python train.py --n_layer=12 --n_experts=32 --activation="swiglu" --router_z_loss=0.0001 --lr_router=0.000711 --head_dim=64 --rope_fraction=1.0 --init="uniform" --optimizer="muon" --lr=0.00636 --warmup_steps=50 --seq_len=1024 --doc_mask=true --train_tokens=1044000000 --steps=7966
Below are experts of layer 6 (counted from 0) of a mixture-of-experts language model. Rows are named router (the router's row for the expert), gate (a neuron's input weights, with its number), up (a neuron's input weights, with its number) and show model dimensions 112-167. Each number is 128 + 32 x the weight over its row's rms, rounded and kept within 0 to 255.
After each expert's rows: a language model's description of what the expert responds to; "gets" lists some tokens that make up at least twice as much of what it gets as of all text. This comes from a sample of Wikipedia text that the model never trained on. Tokens count by the router's weight.

# expert 16
router [ 90  64 135 117 132 143 130 123 152 121 141 115 127 108 162 120 124 147 103  80  87 122 130 131 144 134 194  92 164 129 104  58 120 105 137 142  87 193 150  93  69 178 124 147 144 156 184 163 101  98 117 109 109  83 123  91]
gate0 [100 159  93 115 134 143 150 115 173 169 125 143 169 143 161 163 193  92 101 124 104 126 101 139  59 141 117 122 137 125 109 104  90 152 188 155 121 165 118 108 117 119 150 149 155 154 117 111 165 121  97 137 124 201 195 107]
up0 [172  97 108  96 189 127  96 143  84 160 102  95 145 165 105 145 163  86 112 127 124 140 143 173 127 104 157 130 107 114 128 181  46 147 147 166 102 175 157 118 114 187 190 134 157  87 154 140 165 110 109 109 111 104 169 159]
gate1 [161 118  76 150 127 192  97 160 121 128  94 129 132 161 120 132 119 176 121  68  54 138 157 149 140 165  94 137  97 119 123 112  88 133 150  50 190 137 135 148 151 147 157 158 140 135 155 154 158 142 151 148 126  84 129 196]
up1 [149  97 138 162 151 145 137 161 140 156  92  59 106 118  77 105 106 125 159  93 179 174 209 150 107 149 140 170 103  73 147 147 145  92 160 131 120 159 108 139 184  98 121 110 150 112 183 112 109  85 154  94 154 129 220 157]
gate2 [134 104 159 159  85 138 137 147 161 121  97 115 169 158 171 151 111  44 117 143 156 176 114  98 131  68 110  95  88  98 172  77 135 145 149 144 122 163 192 148 109  57 119 142 104 155 118 165 152  97 178 156 160 115  81 117]
up2 [133 139 135  99 170 182 163 117 195 129 163 107  84  69 143 114 125 124 136 159  58 146 113 166 180 120 137  83 117 114 138 142 138 131 143  37 111  76 106 141 154 158 120 105 117 132 158 122  76 125  84  95 175 131 132 150]
gate3 [171 134  65 111 100 144 173 141 141 137 128 146 141 123  94 104  77  87 150 142 115 136 133 178 109 124 108 135 195 136 102 168 123 154  89  59 143 133 187 147 103 104 159 107 113 108 100 169 145 140  72 145 192 142 123 107]
up3 [120 102 126 133 128 118 156 156 111 132 166 171 156 208 119 137 143 116 160  98 153 142 150 152 103 136  71  94  95 124 146 113 121 112 178 123 105 107 123 100 134 128 101 137 155 121 133 126 140  67  84 190 164 124 121 176]
gate4 [136 180 120 122  86 138 160 112 165 167  80 136  93 106 104 114  96 111 129 163 108 137 107 124  87 126 143 146 114 108 155 173 170 102 111 126 144 111 110 156 150  91 175 171  94  88 125  92  72  91  90 132 146 105 179 133]
up4 [107 126 127 100 135 170 136 163 152 130 122 126 118  68  72 113 160 138 101 149 101  73 149 116 161  86 109  76 106 145 114 154  99 120 122 156 164 163 119 104 110 155 121 105 125 168  88 122 183 139 111 111 124 138 120 154]
gate5 [106 124  91 153 125 153  99  91 138 148  88 125 116 160 114 214 151 126 127 161 116 156 175 155 111 181 166  59  70 128 154 121 170 174  97 146 141 133 146 141 121  72  97 144 146 101 133 132 144 140  62 184 116  95 156 112]
up5 [105  99 164 202 113  83 123 143 108 106 115 116 126  78 146 113 139 115  77 163 135 115 131 112 141  98 107 165 169 114 149 109 136 112 155 159 132 117 119 148 114 111 108 110  84 170 164 103  75  93 126 189 173 116 129 151]
Media work nouns. Nouns naming creative works or items, like film, album, song, episode, video, trailer, plus colons in titles and blank table cells.
gets: " ", ":", " film", " album", " series", " book"

# expert 28
router [109 134  93 100 149 189  33  98 114 192  91 154 120 151  94 100  99 134  86 109 104 178 127 135  99  68 168  64  59  99  84 116 115 111 190 105  89 190 178  49  73 115 176 110 143 134 180 145  97  68 182  80 145 133  61 110]
gate0 [142 132 133 134 102 129  71 109 168 126 218  96  86  82 129 168 107 132 101 109 155 133 140 109 108 111 146 108 186  84 144 124 132 144 143 173 125 108 157 181 107  40  80 124 173 108 146 172 112 143 140  80 152  27 169 129]
up0 [162  97 125 126  80  95 140 191 121 172 104 151  61 178 179 136 114  78 110 117 136 150 127 183 117 152 117 123 123 152 108 122 156 103 115 181 140 156  67  82 161 105 123 116 160 111 107 173 119 188 122 106 158 141  64 105]
gate1 [152 139 101 106 164 125 165 162 138 139 140 128 131 164 138 100  79 153  83 143  85 129 164 100  84 109 153 180 122 130 152 146 105 109  70 105  32 158 129 156 146 157  99 177 136 135 129  96  99 144  91 174 131 135 125 124]
up1 [106 169 146 112  79 149 121 122 100 156 150 131 107 176 104 148  51 121  54  92 112  95 143 185 114  76 199 165 106 215 145 241 134 193  75 141 120 147 142 131 144 132 157 101  74 128 116 122 130  96 148 123 139 171 147  92]
gate2 [167 100 181 101 140 162  87 108 150  79 152 105  84 100 134  88  72  95 154 137 146 134 135 117 135 150 143  98 144 149 107 140 137 119 146 147  99 134 144 118 109 141 150 124 133 133 168 101  80 124 128 113 203 117 128  92]
up2 [100  92  59 107 162  99 173  88 133 133 119 114 135 158 135 121 154 109  89 176 189 165 142 122 143 103 144 143 155  95 122 132 116 126 134 130 107 110 101 143 162 101 121 133 132  92  84 125 150 151 107 146 101  74 151  96]
gate3 [108  47 168 127 136 160 121 167 101 121  97 200 109  95 112 136 149 115  76 115 106 100  87  73 143 120  99 113 147 164 125 114  93  95  88 124 171 158 154 137 145 109 115 129  95 125 118 125 150 178 145 114 188 142 165 152]
up3 [118  98 159 155 105 180 137 135 120 146 149 141 109 134 155  91 156 138  96 132 137 122 147 152 102 147 111 139 103 142 136 127 133 166 120  94 114 104 134  69  88 114 139  88 140  72  98 157 199 131  96  52 118 139 182 120]
gate4 [151 129 148 142 154 126 103 100 153 112 147  75  48 161  75 157 106 137 135 127 101 158 149 103 116 116 133 166  81 100 149  90 107 127  76 152  99  93 141 125 109 130 112 187 137 141 137 150 101 166 124 109 178 172 109 107]
up4 [170 128 150 110 126  89 109  72 137 161  68 102 169 120 155 132  99 123  89 149 148 102 137 121 168 117 149 154 106 156 120 161 167 100 131 152 135 139 110 159 160 160 165 117 137 133 100  94 175  60 126 134 123 101 123 120]
gate5 [154 141 167 176 126 109 129 101 147 109 147 137  85  79 142  96 101 101 221  80 120 149  38 106 116 160 101  88 131 169 190 121 139 212 153 166 101  45 111 135 214 139 123 183  76  90 127 138 155  98 164 169 129 150 104 102]
up5 [ 65  78 159 127 120 100 109 130 134 126 159  86 136 112 132  67 123 130 193 124 135 119 160 172 128 132  65 127 119 182 120 130 149 149  73 133  84 106 135 119 101 188 147 110 157 150 149  86 142 111 159 146 171 125 148 135]
Commas and conjunctions. Commas between place names and in lists, plus clause-joining conjunctions and, but, while, although, such as "Akron, Ohio".
gets: ",", " and", "),", " but", ";", " or"

# expert 17
router [100  89 118 165 128 159  30 106 118 144 123 142 137  59 119 171 117 129  98 117 128 132  95  97 156  94  95 111 130 101 110  79 120  81 159 134  46 186  97  70  97 107 206 102 114 218  84 136 113  61 154 114 135 103  73  92]
gate0 [130 140 139 144 125 101 151 151 129 113 162 167 133 118 119 161 126 171 121 141 132 167 107 132  65  70  90 170  77 224  72 110 147 107  51 108 152 123 119 108 126 162 136 221 133 196 123 151 175  54 123 142 111 139 115 143]
up0 [113  89  98 201 109 126  82 168 125  82 150 167  90 129 108 129 187  35 115 100 121 177 126 183 156  96  97 216 136 118 105 184 118 142 122 167 117 136 146 147 119 139 120 114 142 157  68 113 105  87 140 102 105 137 161  88]
gate1 [178  85 139 150  96 138 143 137 176 174 129 102 144 184 119 130  88 114 150 132 104  92 148  92 113  99 159 184 113 147  71 134 112 110 192 146  87 134 171  89 107 120  67 148 198 165 144  64 147 151  93  31  96 101 150 116]
up1 [ 68 162 133 113 127 149 124 194  94 160  77  91  84 136 157 100 131 113 149 113 112  97 139 195 102 146 120 108 133 153 194 145  67 140 135 118 154 170  88 196 125 224 116 196 126 123 117 134 170 197 133 142 176 127 108 133]
gate2 [167 138 162  92 101 114 107 118 159 108 166  63 116 162 119 143 173 120 149 152 176 123 143  87 157 142  97 106 148 135  98  59 169 103 178  98 141 131 129 109  98 130 175 134 145 204 103 155 151 137 106  86 144 114 149 102]
up2 [167 157 159  99 112 162 166 172 126 123 139  89 170 119 157 143 193 154  97  74 125  80 138  77  91 120  95 133 163 182 140  87 120 132 128  73  97  68 163 142 111  73 173 110 141 104 122 103 164 201 164 112 134 106  93 152]
gate3 [104 187 125 149 113 124 154 162 162 123  73 133  74 110 171 167 170 116 168  94 132 147 158  81 110 133 125 139 140 119  80  67 131 176 104 149 136 160 115 127 107  89 162  99  94 130 131 174 127 101 144 134  97 134 111 154]
up3 [176  66  82  90 144 116 162 111  78 127 109 154  94  96 154 120 112 136 136 184 115 150 144 102  96 104  83 149 205 134 109 196 119 119 107 126 122 148 131 143 187  85 139 123  72 134 122 146 101 163  89 150 133 134 101 110]
gate4 [152  81  66 146 100 115  51 110 150 110 122  98 168 162 106 116 200  90 115 138 134 139  95 203 139 153 107 132 135 147 101 144 167 177 110  84 161 117 135 153 134 118 114  81  89 152 103 122 121 105 108 135 157  67 110 151]
up4 [118 138 135 117  99 119 173 106 176  82 154 127 145 101 166 119 134 176 124 180 161 155  78 179 143 139 105 136 129 120 117 101 103 137 161 124 121 121 146 178 184 154 112 170  83  98 169  98 101 104 142 132 140 111 117 148]
gate5 [108 129  95 126 163 174 145  87 137 101 118  82 166  93 147 113 136 210 135 132 143 134 159 150 104 145 185 155 121 145 156 102  79 121 166 135 192 117 119 123  44 150 109 111 112 157 150 152 132 153 123 181 114 161 118 109]
up5 [ 72 115 133 109 153 128 137  40 136  95  87 129 149  71 160 143 159 136 113 112 173 128 138 133 148 186 125  93 154 139 166 156 100 165 114 154 142  86 133  49 119 143 100 125 105 130 188 157 183 131 114 138 138 137 100  85]
Sentence ends, headings. Sentence-final periods, decimal points, and the closing == or === of section headings, often before a line break.
gets: ".", "==", ").", " ==", "°", "==="

# expert 0
router [136 108  90 143 104 114 107 107 132 129  91 135 137 124 122 163  83 154  86 139 166 118 148 105  76 104 138  86 128  89  93  99 103 138 151 124 122 121 147 114 123 141 111 167 156 154 127 167 116 117 119 132 202 110  93  87]
gate0 [166 141 151 113 131 103 129 103 159 120 111 103 196 113 108 146 184 139 160 175 138 132  98  96 109 147 154  57 161 112 160 150 138 120 142 117 169 147 139 139  51 101  80 118 178 139 124 112 161 136 138 135 141  95  19 139]
up0 [117 141 106 119 176 179 141 178 120  84 133 121 163 145 136 109 126 127  57 152 163 204 143  96  98 178 141 128 105 146 131  99 113 128  90 131 126 124 131 144  95 106 102 180 116 146 100 163  84 187 129  85 127 103 153  96]
gate1 [144 100 164 115  33  96 123 132 114 129 110 149 160  96 150 112 154 139 117  67 132 167 104  97 112 175 140 113 118 125 106 102 134 127  78  87 159 179 153 140 138 123 180 163 157 123  86 120 122 120 172 120 184 124 114  73]
up1 [172 128 156 180  80 108 125 128 123 124 121  56 137 128 135 140 152 111  84 110 101 156 164 145  95 110  66 132 118 201  29 182  84 139  75 155 104 149 166 124 103 102 146 131 150 170  63 135  98 114 167  99  73 162 107  28]
gate2 [159 132 140 125  63  81  57 138 179  50 123 203  94 170 155  50 104 120 126  76 140 107 136 117 113 115 125 124 159 145  60  99 124 130 119  73  79 134 176 100 106  76 115 155 121 131 196 129 107  96 106 147 114 119 122 133]
up2 [127  88  87 133 173  73 166 163 164  84  94 133  80 100 137  76  96  98 142 165 180  99 142 142 146 117 164 102  98 175 137 184 128  58 103  68  39 109 118 161 120  97 116 102 156 145 116 141 133  92  99  85 133 126 136 130]
gate3 [128  96 142 136 136 126 123 116 180 102 108  83 117 108 133 138  94 144 108 179 125  99 146 112 100  96 156 158 119  34 102 108 157 126 115 143 158  87 202 123 149 139 127 145 103 138  98 147 139 150  77 174 120 157 140 148]
up3 [115 135 128 111  33  85  87 153 144 164  97 162 139 137  97 142 117 124 119 132 116 132 142  63 129 153 169  61  68 136 138  85 113 111 148  89 167 133  82  91 110  54 105 184 142 129 122 159 138 112 127 114 148 134 130 134]
gate4 [123 166  66 111 126  67 127 141 114 103 101 150 156 119 104 147 127  93 181 140 120  78  91 146 137  98 137 129  91 131 142 119 101 125 150 163 132  99 157 165 101 106 142 114  56 153  96 134 111 131  67  45 134 102 182 175]
up4 [110 138 112 165 123 122 131 126 146  99 171 131  71 156 135 113 160 178 191 127 116 118 167 161 142 153 154 136 154 112 120 180 132  91 178  93 120 146 126 138 101 108 185 131 116 181 120 116 105 172 109 137 164 191  89 149]
gate5 [121 112 153 113 112 154 111  68  99 123 143 117 110 119 113 168 110 137 155 199 181 108 152 107 130 156 173  85 172  92 156  99 131  78 146 130 148 156 160 128 170 131 145 122  75 138 110 109  86  81 178 107 142 143  61 187]
up5 [124 176 135 114 126 175 161 164 102 141 100 163 117 154 166 116 131 110 127 129 138  62 104 119 143 118 171 180 145 118 158 129 101 136 132 112 155 126 133 110 119 126 144 107 149 132 130  99 158 102 123 146 169 131 155 121]
Infobox field values. Colons after infobox or taxobox field names and the first value tokens that follow, e.g. Family: Noctuidae, Country: India, Height: 1.74.
gets: ":", ")", " JPL", "aged", "00", "):"

# expert 26
router [133 111 129 148 110 114 106  69 122 143 101 133  64 142 129 110 102  57 118 100  74 144  84 141  71  49 154 144  89  75 143 108 118 155 156 173 104 147 166  74 107 200 160 111 145 115 148 156  84 123 136 132 149 126  85  92]
gate0 [ 98  91 167  78 159  86 119 114 180 121 143 164 113 132 147 187 146 101 148 122 145 113 190 118 151 100 120  77 100 108 117  93 134 116  64 120 108 172 128 156 119 158 171 123 119 196 100 144 131 134 125 151 111 149 125 136]
up0 [132  77  79 142 137 127 185  86 146 132 138 107 170 213 121 111 173 141  78 102 147 153  85 123 127 142 143 106  76 138 131 130 122 128 111 101 131 157 133 136 125 151 138 179 151 123 147  89 129  86 139 163 132 111 147 148]
gate1 [ 70 125 100 133 123 134 134 119 112  98 143 168 140 102 182 130  98  92 138 178 117 112 153 138 118 118 133 144 182 162 135 103 171 146 103 109  94 199 130 148 169  90 124 108 113 140 136  92 136 120 148 142 206 158 167  86]
up1 [106  97 173 103  78 154 146 141 106 142  85 117 129 150 112 111 173 153 150 139 160  75 113 175 192 137 140 129 106 106 125 195 161 136  98 155 155 128 104 123 138 103 126 121 139 106 164 103 153 111 136 132 116 127 142 185]
gate2 [153  76 102 103  84 144 127 104 128 161  97 171 104 135 148 112  76 146 208 147  92 117  74 154  89  82 146 192 112 115  83 173 151  95 100 102 189 152 101 101 166 117 163  76 170 107 123 158 164 120 140 161 182 102 112 128]
up2 [155 192 127 110  77  87 109 122 112 157 169  90  99 158 153 140 158 162 144 164 134  92 117 152 122 153 150 144 140 156  62 119 169  76 204 122 164 132 140 156 119 140 152 177 155  97 159 130 145 102 124 128  74 109 132 120]
gate3 [148  97  98 194 113 125  78 161 127 121  95 103 123 123 132 131 104  98  87  91  23 191 130 122 137 121 143 132 128 130  83 125 129  85 151  77 115 143 115 191 127 128 108  68 169  74  99  98 164 125 172 181 153 118 127  67]
up3 [107 138 182 129 140 208 103 128 179 157 146 147 102 106 116 135 107 104  98 150 181 177 173 152  78  88 120  95 115 121 152 108 152 122  76 105  98 153 122 127 125  98 111 110 113  58 162 107 120 114 105  77 130  73 147 175]
gate4 [118 117  96 108 147 112 140 147 166 113  88 146  90 140 124 166 150 156 160 125  91  76 160 126 141 136  74 108 116 105 121 154 177 151 136 176 137  88  67 134 125 162 182 110 126 135  71 135  77 132 115 124 159 158  90 147]
up4 [  0 137  64 158 112 131  97 225  75 166 100 154 135 114 100 150  96 132 101  83 141 106 133 150 100 110 161  84  95  94 128  35  92 138 147 176 158 120 160 143 110  66 131 151 137  91 146 119  72  79 137 134 117 114 100  89]
gate5 [121 181 104 155 130 119 184 105 152 160 128 192 116 136 112  90 155 145 129  81  84 157 104 132 157 129 146  92 113 100  67 177 125  84 143 137  83  74  35 101 130 164 145 137 133 183  87  72  98 143 125 114 193 201 138 103]
up5 [161 135  86 119 142 106 142 196 141 101 113 123  78 145  94 155 104  91 129 135 126  81 205 117 106 148 134 156 118 195 141 122 155 210 133 121 125  87 131 128 124 111 109 172 159 165 122 174  94  65 152 141 172 168 166 139]
Units and stat separators. Measurement units like km, ft, kg, million, the slash in coordinates, and pipes in sports season tables between goal columns.
gets: " |", " /", "\n ", "0", " km", " de"

# expert 10
router [ 80 117  64  93 142 122 128 123 133 108 150 204 112 163 141 156 116 200 125  86 133 164 116 173  75  83 104 110 117  71 141  77 145 138 147 129  95 144 118  70 117 106 212 153 137 160 147 143 131  86 178  93 133  64 133 135]
gate0 [117 171  67 125 199 140  89 115 126 131 175 157 130 102 164 172 126 116 158 168 104 162 125 107  32  51 179 126  14 137  85 110 146 109 142 135  94 160  78  93 121 139 170 129 101 141 163 159 144  91 128  75 170  95 172 153]
up0 [145 129 151 172 142 148 132 167 141  82  84 149  84  89  86  92 101  38 111 154 129 106 102 141  90 129  82 165 162 114 100 103 108  96 106 119 130 130 149 165 106 166 109 177 156 124  94 180 158 136 119 122 109 102 152 136]
gate1 [141 159 132 195 108 145 179 126 160 110 163 144 135 166 171  88 121 161 114 145 167 114 143 113 147 137 134 110 118 152 158  85 107  84 105  51  76 179 135 163 151  58  81 136 161 157  79 126 146  99  79 149 136  93 177 152]
up1 [148  80 126  87  97 113  75 156  37 119 127 116 123 110  32 122 100 159 128 141 168 177 129 189 125 100 124 150 161 126 125  73 153 122 111  78 126 133 186 145  78 128 161  80 164 105 128 141 223 117  90 134 127 203 101 111]
gate2 [ 75 106 146 133 111 131 158  93 103 138 109 188 151 134 127 129 128 129  55 146 142 160 135 150 119 106 208 109 134 118 116  90 160 104 149  95 160  22 146 177 112 149 130 179  96 128 136 190 115 176 123 119 113  84  91 167]
up2 [123  99  77 178  82 116 102  75 104 103  99 140 113 133 110 125 182 143  66 167 151 146 134 139 133 114 152 192  39 138 126 117 125  68 102 152 105 170 126  99 113 106 107 157 112 118 154 105 133 118  71 102 146  99 121 180]
gate3 [117 143 104 167 132 131 168  73 175  49  89 133 120 138 187 155  93  95  64 159  82  86  93 141  98 123 114 110  94 104 130  80  94 111 149 152 149 142 141 134  68  77 122 113 114 132 117 127  85 143 171 102 122 158 103 162]
up3 [126 157 107 100 137  97  98 102 128 140  89 105 110 162 157 120 120 129 238  85 103 121 135 132 154 113  90 156 108  91 125  80 185  95 146 197 135 127  54  93 147 150 163 114 135 102  89 163 144  84  67 140 146 166 138 139]
gate4 [ 86 155 131  64 101 173 154  88 109 133 123 173 114 107 123  87 136 154  76 109 153  69 149 111  97 162 131 133 206 186 154  12 118 129  76  75  98 159 177 107 129 170 148 154 111 134 132 100  61 137 154  99 159  74 139  90]
up4 [ 80 156 115  89 139 218 110 165 150  92 100 133 136 157 110 134 101 120 132 143 121 171 132 127 142  96 113 109 147 120  89 115 164 141 118 139 161 124  94 102 159 130  89 115 117  94 200 141  90  97 139 129 139 101 202 138]
gate5 [109 108 138 104 158 142 130 161 120 141 119 104 112 154 104 122 162 173  71 161 167 124 128 131 132 144  97 187 113 125 186 129 112 112  82 149  76 124 135 109 125 157 162 147 138 149 119 186 147 127 131  95 119 107 151 136]
up5 [112 129 130 151 134 175 149 179 151  95  87 175 157 101 133 107 131  92 194 139 128 151 125 111 109  98 148 137 120 113 164  85 142 134 154  84 147 111  95 134 129 169 164 177 123 112 135 120  70 204 151  80 108  90 148 135]
Closing brackets, table cells. Closing parentheses after units or country codes, dashes and numbers in table cells, plus nouns like time, country, years.
gets: ")", " —", " time", " ", " –", " ·"

# expert 15
router [ 58 104 108 102 119 175 127 120 162 146 106 127 140 101 155 151 108 132 107  44 137 143 119 104 111  69 140  92 110  63 128 138  85 141 184 154 110 135 134  77 139 117 169 180 111 147  99 115 126 133 146 104 167 111 113 116]
gate0 [142 158  88  81 131 184 135 141 166  73 129 129 182 160 185 101 137 149  95 112 160 114  84 119 148 146 110 179  84 104 110 139  94 142 128 111 203 162 105  81 117 118 142 133 164 187 136 132 174 102 141  43  70 119  98 148]
up0 [106 120 111 131 156 130 164  62 144 162 118 112 118 152 125 120 101 158 142 145 120  92 157 128  72 197 117 116 148  96 142 136 151  66 102  71 160 118  84 101 133 138 123 159 107 135 103 117 108  51 132  70 109 125  95 144]
gate1 [ 67 112  86 138 112  82 148  96 138 130 112 109  98 109 151 183 130 150 126  85 188  91 101 139  92 119 109 165 188 174 172  93 110 109 130  67 131 172  88 179  80 133 195  99  88 160 145 138 146 150 129 107 132 164 116 115]
up1 [104 131 101  61 100 126 117  89 173 150 137 162 119 171 155 171 137  66 130  95 147 138 195  98  87 167 196 118 142  76 152  96 176  98 130 172 112  85  76 210 126 150  86 115 141 153  88 178 142 165 188 143 139 132 152 151]
gate2 [135  95 151 116 102 180 162 146 154 125  88 135 171 119  71 170 133 106 187 135 102 127 197 122 106 111 169  86 141 143 104 154 116 176 127 135  97  86 183 127 106 139  26 122 129 102 162  98 123 147 134 130 113 155 109 132]
up2 [ 99 136  78 170 125 145 141 198 157 181 124 154  73 127 133 111 191 121  68 138  85  96 118 152 116 113 178 148 108 142 105 160 162 121 145 146 115  80 171 110 169 116 169 131 178 125 123 162  71 101 150 165  87 175 189 159]
gate3 [108 125 115 122 185 177  63 135 148 115 115 146 170 178 145 166 110 172  86 110  66 160 141  82 165  91 117 170 150  77 175 124  95 150  90 137 132 138  92  87 128 118 130 139 132 106 113 169 161  65 105  98  91 118 127 151]
up3 [103 157  60 164 141  69 147 135 167 110  94 182 101 102  79 121 142 142 143 152 100 117 142 110  65 139 125 180 104 102 154 107 141 102 120 164 120 103 126  70 102 111 111 119 125  97 143 176 153 137 121 154 118  84 114 130]
gate4 [117  92 104  63 112 102 113 153 140 121 148 136 151 188 148 194 124 160  96 130 137  86  71 133 126 125  91  47 107 105 139 143 153 152  40 112 168 115 111 155  97  91 169 114  97 128 154 156 116 154 146 126 145 158 142 113]
up4 [110  89 113  92  98 187 173 153 110  92 154 156 176 138 115 156  43 130 176 165 134 120 103 164  53 108 164  88  97 160 158 131 112 130  91 127  95 103 114 104 169 151 155  83 158 154 185 186  73 115 146 171 149 152 117 121]
gate5 [ 78 103  99  81 108 139 119 151 111 119 167 116 133 133 146 115 133 128 159 169 118 143 102 103  85 141 198  47 118 107  80  74 117 156 100 107 140 145 119 109  98  52 148 148 103 182 180 185 161 184  90 117 100 154 150 156]
up5 [ 88  82 106 113 113 134 146 115  99 134 119  97  97 125 129 161 104 174 145 115 128 180  45 159 119 177 131  83 126 122 120  96  56 172 135  95  88 170  58 158 117 147  95 140 125 108  70 100  77 108 153 122 145 139 171 145]
Pronoun-centred clauses. Nouns and verbs just after possessives or subject pronouns in narrative prose, e.g. his family, he was, her people, had us.
gets: " was", " is", " had", " it", "'s", " he"

# expert 5
router [140 106 109 133 145 164 115 121 140 168  81 183  91 135  89 144 120 114  98 159 126 156  88 154  87 108 139 121 125 143 133  98  82 169 118 165  61 181 186 113  62 174 160 147 150 158 173 136 139 123 120 103 175  91  97 145]
gate0 [176 146 147  55 119 123 177 185 142 113 123 149 128 113  92  90 196 151  69 116 178 111  93 150 127  73 143 124  94 113 147 168 108  45 116 101  87 103 110 135 157 138 161 133 116 173 106 150 118 129  90 165 152 123 138 168]
up0 [125 108 174 100 147 174 123 107  75 117 133 114 162 133 146 168  91 115 120 144 129 119 113 158  97 111 156 153 194 112  82  73 138 147 126  87  87 133 115 145 168 132 139 150 134 105 115 142 144 131 137 131  95 146  95 125]
gate1 [139  83 124 102  91 106 171 106 160 195  97 134  94 110  95 114 120 164  85 165 117  90 141 143 102 123 159 143  84 132  91  91 107 155 135 101 127 122  98 160 140 107 105 134 122 158 131  98  63 131 160 120  61 182 149 118]
up1 [ 51 129 163 113 162 127 153 162 153 194 138 132  93 150 115  78  61 124 113 133 171 121 127 102 110  82  92 164 130 158 138 120  76  94 130 105 154  88  12 130 127 109 150 152 179  90 121 170 112 107 130 165 115 134 144 188]
gate2 [107  97 115 160 157 119 122  93 118 133  96 156 134 115 148 190  78 123 175  56 127  85 110 197 108 138  78 114 176  95  90 158 170 164 115  78 177 113 137  76 155 142 138 147  65 149 151 109 203 148 142 171  42 120 156 102]
up2 [102 118 161  88 156 126 143 118 110 162 128 122 153 168 112 146 112 178 133 105 171 118 169 120 147 123 126 115  94  83 103 123  85  99 138 132 194 101 164 106 138  96  75 196 174 116 161 173  97 107 194 170 130 161 134 151]
gate3 [123 147 154 116 113 121 165 148 122  72  55 151  92 113 118 112 118 127  95 123 112 138  71 181 105  76 122 181 117 112 129  94 126 183  89 138 101 107 105 126  95 165 170 159 144  45 102  67 121 148 141 163 113 122 157  80]
up3 [107  63  85 116 151 104  79 143 111 148 138 134 129 119 122 142 150 122  97 148 109 124 100  78 116 158 159  91  73 111  81 127 102  72 157  89  72 162 103 139 107 151 126 150 126 145 138 134 105 122  78 141  95 141 184 123]
gate4 [127 196 148  90 110 112 167 140 181  93 107 137  70  84 131  93 114 114 121  92 102 133 135 176 129 139 129  62 127  95 154 102 141 107 125 127 174 168 142 134 109 182 155  97 103 162 142 134  81 140 136 169 133 145 151 152]
up4 [ 91 129 104 137 112 142 104 144 139  76  95  78 170 189 134 168  48 115 135 148 105 169 182 114  72  99 157 128 158 172 122 140  96 190 106 104 106  74 132 148  94 102 101 123 146 152 169 119 165  92 121 130 189 101 112  56]
gate5 [216 137 181  94 137 146 164  82 130 141 134 137 167 141  97 120 142 141 134 163 103 150 168 109  96 160 144 201 123 127 107  91 116  81 170  84 103  99  95  95 112 111  93 168  98  80  98 114 180 162 129 154 125  62 114 165]
up5 [ 98 104 174  90 136 194 125  91 142 207 130 171 102  81 131 126 142 154 115 154 137 128 118 122 148 100  82 183 133  60 120 125 166 154  78 160 116 111 134  91 153 155 154 156 112 155 140 101 112 126  90 101  77 120 149 146]
Numbers in tables. Leading number tokens like 1, 11, 82, usually table cells right after a pipe, also first digits of large figures and dates.
gets: " 1", " 2", " 3", " 0", " 4", " 5"